From a checkpoint of a small mixture-of-experts model trained on Wikipedia.
Training: 314M tokens, 9577 steps.
Below are experts of layer 6 (counted from 0) of a mixture-of-experts language model. Rows are named router (the router's row for the expert), up (a neuron's input weights, with its number) and show model dimensions 320-383. Each number is 128 + 24 x the weight over its row's rms, rounded and kept within 0 to 255. Numbers have three digits each.
Before each expert's rows: "gets" lists some tokens that make up at least twice as much of what it gets as of all text. This comes from a sample of Wikipedia text that the model never trained on. Tokens count by the router's weight.

# expert 3
gets: " ", "1", " (", "2", "("
router:120119164122052084151133142166101095114136112108103092138132097112109141093142083139134154145081130140114126108130125142083125102123114115144082137156148155115186141175115109134148140101123062
up0:158115100115133132126105120148103127109085137132125111151162152124122132142140155134078122120109140133072150156131150099170155161163118145148143083145113113105150135174167155111089146107136128
up1:064137130115121160121170152130088105126114081166110117180129097111135138156116137120113129078160088116127097115132123124102161110159103103120132128124161166143128123112132140127146098119150078
up2:144124161123138104157125127111140081150139149134167149144105098126142144147173159112194102078113152143138119130148124152157099110157110130070171145106124111153104105155136163088105133139099109
up3:094136145125183119126109161132115137120123116137116152070152081115124118122163123158135121060138103108145125116142178140140122113138109126120132149105090136134077133062170142121117119116111115
up4:137173117136101189127099102136130120148096134145098161142117125121147117119111151176154163087104162172097103143106125154161114120148183091115112140152110155100131144097151111098078181121130161
up5:124136112159147105123135103128104108118130114143112144153111120104134167151144144158115159136210117090116127099138087129133136166117170138164106168117098022101135131140116058117143140107155102
up6:105118158117135179142152089131126132133121111148123179144121101114153151130122146130098125179102141127156147108125128158128100126126110143123130126100081126105172124070145093135123118122166129
up7:099122076144116098138083153165101169132133127147144114152118150110099160114122142091122080134097132156131125112122173112140103111136116080105171178098111124120131117137120160074082170114084113
up8:128095120184130079150160184142136119119096117136086138128112152143077131122126105107125126147087121120121113144151099094113111146159119101126155144131112155120099126125110089136145103120121115
up9:099133136135142100149147134141120122159114135133112114155095133082134112150183077140161126115130091134099141163117127145136111132116144123107122127195150112080144088089138096137081137126115093
up10:131124164118159147088119161089135163082110113125135180161104113150127120110134105089136141114131115108146154101099112105115154122130124136072126098130112124133159129156092135120145094162132115
up11:126161196109121149113125136073087118097129139147124151096102191117099136153116152153157131124120167136104094168104119110154151114126057133084151081097135158120149112123137145088135161150094058
up12:170132143145163113102121084114096153107100163156124104123103132140129084126111136111150144145112152155126155153125126145138084138122121138147112128083135097162119108130168157157090086128109095
up13:164143141148154110077173116163118090131095131136106084130126138150130107130126074106093131144196115102142094101108140121114171134136115114140189114077157095113108189136145108130121122112115098
up14:117160103105101149108118130129152165112168142114106179124145136112133099131125147097149151109073135105122147157146118117147104140139126139082151187117102129127141136143125138115139154151108136

# expert 5
gets: "\n", "id", "==", "'", "}", " •"
router:106109148131171105100157105148140120141125132102125197107148139153138112108109185137103149108150161113139163130163143123180104131091100102122161132124131114131112096133168145105140104116136174
up0:120132059132156146132130121091130101113097135122155148098124105137142136101125137108111143110133136140155142199154105150164110148121134111132150101143171138141140142104124110167156084134134162
up1:133125068092139127106148124117119144134118141165145118131108087118135142129118108162148174130087115112157129158120143151164144111136145113115107150119115105154135066134123137149103128139121122
up2:123120095144153121111152162136110119104118155149118085137106097106155109126143128108155152154132124116164138133141131116130176123171133122094111091117093124087080147113141113130164096124119160
up3:127130144113150170102114094130159144165110136143142135108103131135149135148124116113110135139115107171129144139181098135138118179160119158137144145125139128158142157149181166109103120124149126
up4:131131116122136107122130152169153086141095163140114085131115131100150134171098105143172146138141130081136088065146102088111100126130112132138152119164131126114123136124134104102128145139091130
up5:123131082157146181128125104131124151148085135101131147116142111116127105116100116162121166155131148131182104120142123101090102160151109108103155081133162129139140101142123090104113129114119130
up6:108126171106120168135139115120132070111120138128112135140180134103132133146157127105138111150142115088128157107141138157161131118102132127128100117136081173116159102161137099109112114095080152
up7:158131167098150172085114122100143126086125126148164093143140088088114116114109116107149142127099131100104122090144097132139096111109130114098148139126128096144142126121145162138136128091128124
up8:124163110107114099162119143156119104121123105127112134106128091145129154133110136126140119125132099163184117108114116083141159153166125119110107101134129129075108114126138115132129094087099148
up9:121176126130117133076129147101170131100138117111126112139116136131086139136188113128123131111135142072144111137153136116132159133096112095156171140100119146139149142128137094087117103133140109
up10:143100137108132116129202161127170120086170093102051097122131125125172119116124117084126123127110124120128148101140124100138095134148137127141145115140127111113094118060130134114130108126162103
up11:129121120165076160152147132132111150107093110131093106137116084127184122138150146150115141128142158105140165105131113120121167129139146120119119092150156126129137124155164133138179107109100143
up12:102129162130174154114171144147077111143135180134079067157107124122159098193131145173123114138149116146171079110128149133144144139137112155099098143118095107151151146176114120125099099126142133
up13:108057161122151147133137154134118162146104161149107132121082160130107109128139115156105091112131124132113137157114168111162114118053123138089151122123115105132159080125132093111139120106094131
up14:134132149178131134117141152129109149138117115109112165123145092119092136156104129170126138085120132121139150116220100130117115139113086173179101141119122100133180115117144114144153114117080100

# expert 1
gets: "s", "es", "y", "e", " May", " July"
router:110155078125107127159128090110090121135149171170125124126161091151149150104126147096143109154130146159118158151137087112077135166099121198126106149157136106092144136126101103121132135149123094
up0:097131181101100095140124101133117147121095104162124147127106109147170106119115110092183155064138140075125129180133120117154115101155129150085078142135152146080136112109159176138136126150111120
up1:095169095135167135151121120154129193115129116107136131092133104170102150105126125129107159117156141158140151069149094135107123097113095113126141146120157174155161115081113151137128110140089116
up2:118145123151163127113106154134109186119092102136143121127136130189157150113105071122153111164117106141102129114102109119132121130121112159148130137157139120107147096176116100168110118166129150
up3:179145122105087150096124152120156116089123168161122145121098096168127175136144115110132149099167150151192109141105164121128132148112093113122108097122130177124140128103073145138112128140126131
up4:104191105119119119149163143173119130116135145154113087123095127119072139092129158139178085091145176129165110130117123096110158157126102115133115104076131090108099160177174152124143123141145100
up5:165125124135137093156137096128136108126117128082119123134060129156121161153185090102121152152123149146111107107107170144146124087125112133146127121151127085120113060110143103121171155108097112
up6:137151141110118110158114096139097067095138098113160123157152116086129099103089123164140116081108086109170162181142084086109135102088100136095071155165134085144178151103119093144103109132129093
up7:072138101118123147154141126093126125139114075129130155181138129138152164167116141097085113107139084144095107159104124147120118106111141137121108139123131073130155114117108149147142164090166107
up8:112119078127106094131095148164076139090127137127106154101192162126125081169122134141116142089110117142125119111146112141104130121066155159136114163115151116156090101126118136093111117140115094
up9:121092106124199143134106165156106139107090149088124139128140097155110108134132098111172152127101146106145146121132112104146135107158136135133122101107123114110148139099168127133088135129158097
up10:178159117153095129110150085101148118120122131163171140079108047137176116144099143100092102141104118150160141109119109147171134123120161127158171120137136111178141101089122110149138137142138157
up11:119119121092120153136141159142118117128143155083146101109114142125139152088114130179145169107135181090114154120131121133087142113148120157108088116129070143083131188141124123160149142152172136
up12:102154138092135115130120123084128101111141149157121114122141108086099131127117127110130119099176131161110141144105090147079161102107109155122106129117116138162102110116102173104143152126135135
up13:175111105187077126151163143131124102107125126155140133167123143148101131108149149130096145100163096152137158172139154146155125133130121113146122124151112116096088146105145137127142123142142142
up14:113139136153099155069123150119109133087069119136157147102120092140156182173099136158087105122110096137129091144149108117133132162153160137126129117115132130143123127165126104139126114148130086

# expert 0
gets: ",", " a", " in", " the", ")", " an"
router:140113078122155112128128124113135142168135110139135193114142126137117101131138148134154154143169117091059166114085162144104082111161170126136116116116113134128146162113147109140134139124127136
up0:128145123130114097133118103138096161117132099101105135128131135135169163138111089115126109117106129132138115109125159114115167141080179115089123141127135122146149143124130108120124096152078161
up1:121113132134119111102163137105101118124144097102143115127117126118129199148102093115092113086115098128149151099146173119144134157096139097128084123151132135120138089143119126129131092209112095
up2:132116140155150097146096109127143127143097085103102134183127166109125115164108149125164141137112133148121144153120115121099087151117122100129131091106155122154103066164128162127146115086072098
up3:143115118111131119119134105144163079108115159070176123122155126174121120112090116095118120106151113103125175105144123152109095116133155116112117156120104166113140089145075101145123163089126124
up4:140102176162125134126155131138142150115115133093066123144108147111110134138163113115105099139114123138123122141079143156130087124113122166142152116095140118117119095127097135114143149107126160
up5:162148138121119132103183144102121157158138123103141107159124164138142117118152100143092142159105106137138124147090099135114095138168120110164153120137103112101160149168134149147128127106165151
up6:158151147100130119141122150115082125130101116116155142127124135164166105091166155142125162091104151116107124061082133159111142171111154176152147144114087143148124116138143102135124148167138149
up7:174154140112128093140115131126155163117147112139162115140136111068101078155170141122116162073103123104139101128124176164129124140171124132158152130152134116170131122151155122194120165139108078
up8:128137127133123133125119144169129149120099169142160148106114093140103089159115160096151095123135097119130137051166166079118145102157076100132157116126140152090183198141102094117109135132134092
up9:167139161125155095112139173112165106131114144147126160154120121140082151126134119177145136133151108142101148099104129139125104122118141133137132134151136124144111160094140139131121106136094121
up10:116154086119127118153105127109109133155129129142106120106079153092149098122102110121145050131167147135062131124076122109121074159080142116161130118090141148129123136138161092107154168125134108
up11:125132132146135147106166120115091130127106122203138100172123109166122086138099178151145110119118107108108104075105117144158164139141092121129116130134146162163129162163100114174133134117153142
up12:162115109090117153135102126156141124088104177144151111129121108119100172122159130122168127122118116097121131111159134129139168152145097178159134164120141131129124113131086163147136124093159138
up13:127100074092093138147110132105071087142093105150146099087120120129086116112120110134144135150127117089099143194152147125073086126092142143117193145089131144141166098079141107128148125134161092
up14:142119164172121142124135115107125131130147129143123088118149089129108127147134106113103093141163108068156115104130139140177112141155084132090100129160136130124141129112106123142102111164126128

# expert 2
gets: ".", "th", "m", "c", "k", "g"
router:144147150102166131150095107127168118105129129115141143098117151107163114101136132114128113144107122127132090144121147103116141156205174106147137107137143142150135119136170137111111131136139160
up0:181144121116142156138135132138150120148097154104132095111092131102129131147143172108149146110131128151158088094137145106083129125139106146118135143089150131177124159169122088145111121134152136
up1:110125136116137162137127140128150127122164152093130129108170103150146106115160136133136104121151112102135146162117137139136111117107134145117117134128129148179140158120133126153159143151107118
up2:127148151102135111169119064094130137112159125096181098099143110117173156140115125129108131126149120110117123150168131183100102134126160170150115120089115131123162100091106100113122124096129144
up3:107119133106141109150121127151151094097155168131094147122120146104154113112125181141085150142190111122082127141122080153078066147149131176149136123155130140114123120122075109136095141113120141
up4:131150156132099137127103179098165128149105162102144176130117131125150110117122095122137093148114160122097155142174121137137138163091124111168103096113128136092154091147144129130143155102104149
up5:103143157132143113134138108114135116127116153097128124194151115142129141135151116180137139104143123134138131112114106105124166112128174133203144125134145151137085118157116098147101141143179127
up6:159091128126122086114096126122164106099097157125169121110060110144084115116154108130159160127108152138114095171116161156108112155210123146125149151106127140181176090121115126124126102120124121
up7:179135152069162134111094120106119151108110144095120157068112124149113170081131118112115125091076118101142115162174141163120154127122139141130122115127151096158142127138092083167118134123148108
up8:124149129145117091159104139116153117122120162145121158120121149096138179115142128132163178149101153147099132132176143128163105146132138109121090159069125104125141136111091121152107182149119098
up9:150142110081105099141156091172158135122106118137162134150157141112148108106107121129126121132165114091100144113074132122146177167132157114139125127135125119125129112124097109188131098133156113
up10:146131130188116080105089173123151080119173105132106127118137150101085097153127137118113138113128115161108094084146097075102106136126085101098125124137154147152128137115126085122147084116139125
up11:117133092138167160109111158090164114103126142090079116140080093113109114124103100151127137141139117131151135137116106152122145107130137111145117167125149121138093129104155157141163100088121108
up12:090127174120136118143113140144130146129116172132109126141117146131135112153108114120127108151087151109139119105148129125160143114093135115111165134166091163158106105125098130135146144123158136
up13:120169141137147137126117145156157159159147127135147146120102163152157079140132122164113127154087160132124113145151129105121144114158142151121121134114119090122120101141127127173116135130106145
up14:165109132103127084093115111128151141121129143121164126125174138131085114149135096116127161145167148107109100147121116148162136168124163090140124056102190132114116100160120106144132160147103132

# expert 7
gets: " to", " of", "ing", "ed", " as", " that"
router:157103144161147155118115145099125143135086135134127127111142134160140112167121116143123128098093138119141108103157105142160168125094097108117116132110089102135086120104138110144087102127137140
up0:125121108137144105104147147114162101127155128157100101131157133090106106158143153149083144114117179167161151113110092105114095131147117160151102083141131073152160107149127101127118129160096129
up1:119118151183150085130055148130113102115140092140112120153154105163150127130144126128192102138113121127126118126109076134130083119081123083114112139128152122141145096112089111112087104058174148
up2:126132131142114126167129157155127158059148108165155145139132148129095133135133149137127095108111142101132118149102114162147127136091163119125170114162142125156112124120133129155143087138101157
up3:127130136141115136127082133121114111118153110124092116139125099133148146155140099117115111126130144128113142150112135116131109154076141091058101155118105139114087135136155119161109142116142114
up4:106151169084140109124139141129078171125125101148137157089104143136116104089150134119137083104138136108149119138131141135165158080117099121154108126102095167148119164165116096099094161132157089
up5:151114123127130123138145152127122131115156101167126150160112091063129089137151121146140105127101108106128147170118118141135148126121115113121113124115125121143173096131130173084127132114108148
up6:116150122151053100162107188132097113158141114149106109152150108117170159153152123095105117155123115175115146140121123109132131137154153075116132138163164119129091095148113123136148098125161133
up7:083130118133162128150106147133145107124116187107099146122130161159113127129137116114145095117156108179087171135114152135133083119106131115108183129135116151124108137165140126108129163176109116
up8:083123083122102117123103110134167132109086131096119124115136117152131118097109161107127147083109172135106121114142107138113119099155117131122143117087140103100147136107131139160143112143143152
up9:104122142148122102121146104124116101109127118167142110071127123128156149165139135127070105126114103191108107154166089088130096143151117131144144138127172139107083097120101114164135158116124086
up10:117168142110125132096167143185118137065129133171162123159131082147136102092106114143118110101148142096084121138135159175148159153119118118149090180106167165120139138139137125131144115127091140
up11:146105073153108113138172102148143146109127063100112119104152124147133138136111109110106137118150103109157140164075181157142108141125119131122131108109154141139162108153151107134126123147117111
up12:091132118100115149127126127109112129129122155125142170097126066117125092136148119090111119144133095133131139130161095066150100078129158147117116111124149117129142133110094126135128104132164170
up13:156139135136123133098126139168142114135132118109119135120147117125150121100128131107114144148131137102129101149114125135164115106127146162143148124125091110144092081111113121151107160107106090
up14:159138103111099105116116131107144126137114157129123137152129119086120139101167136099076122138120138118114103139066136114164166128134133151173114157112146122148191117089144142146146148125163104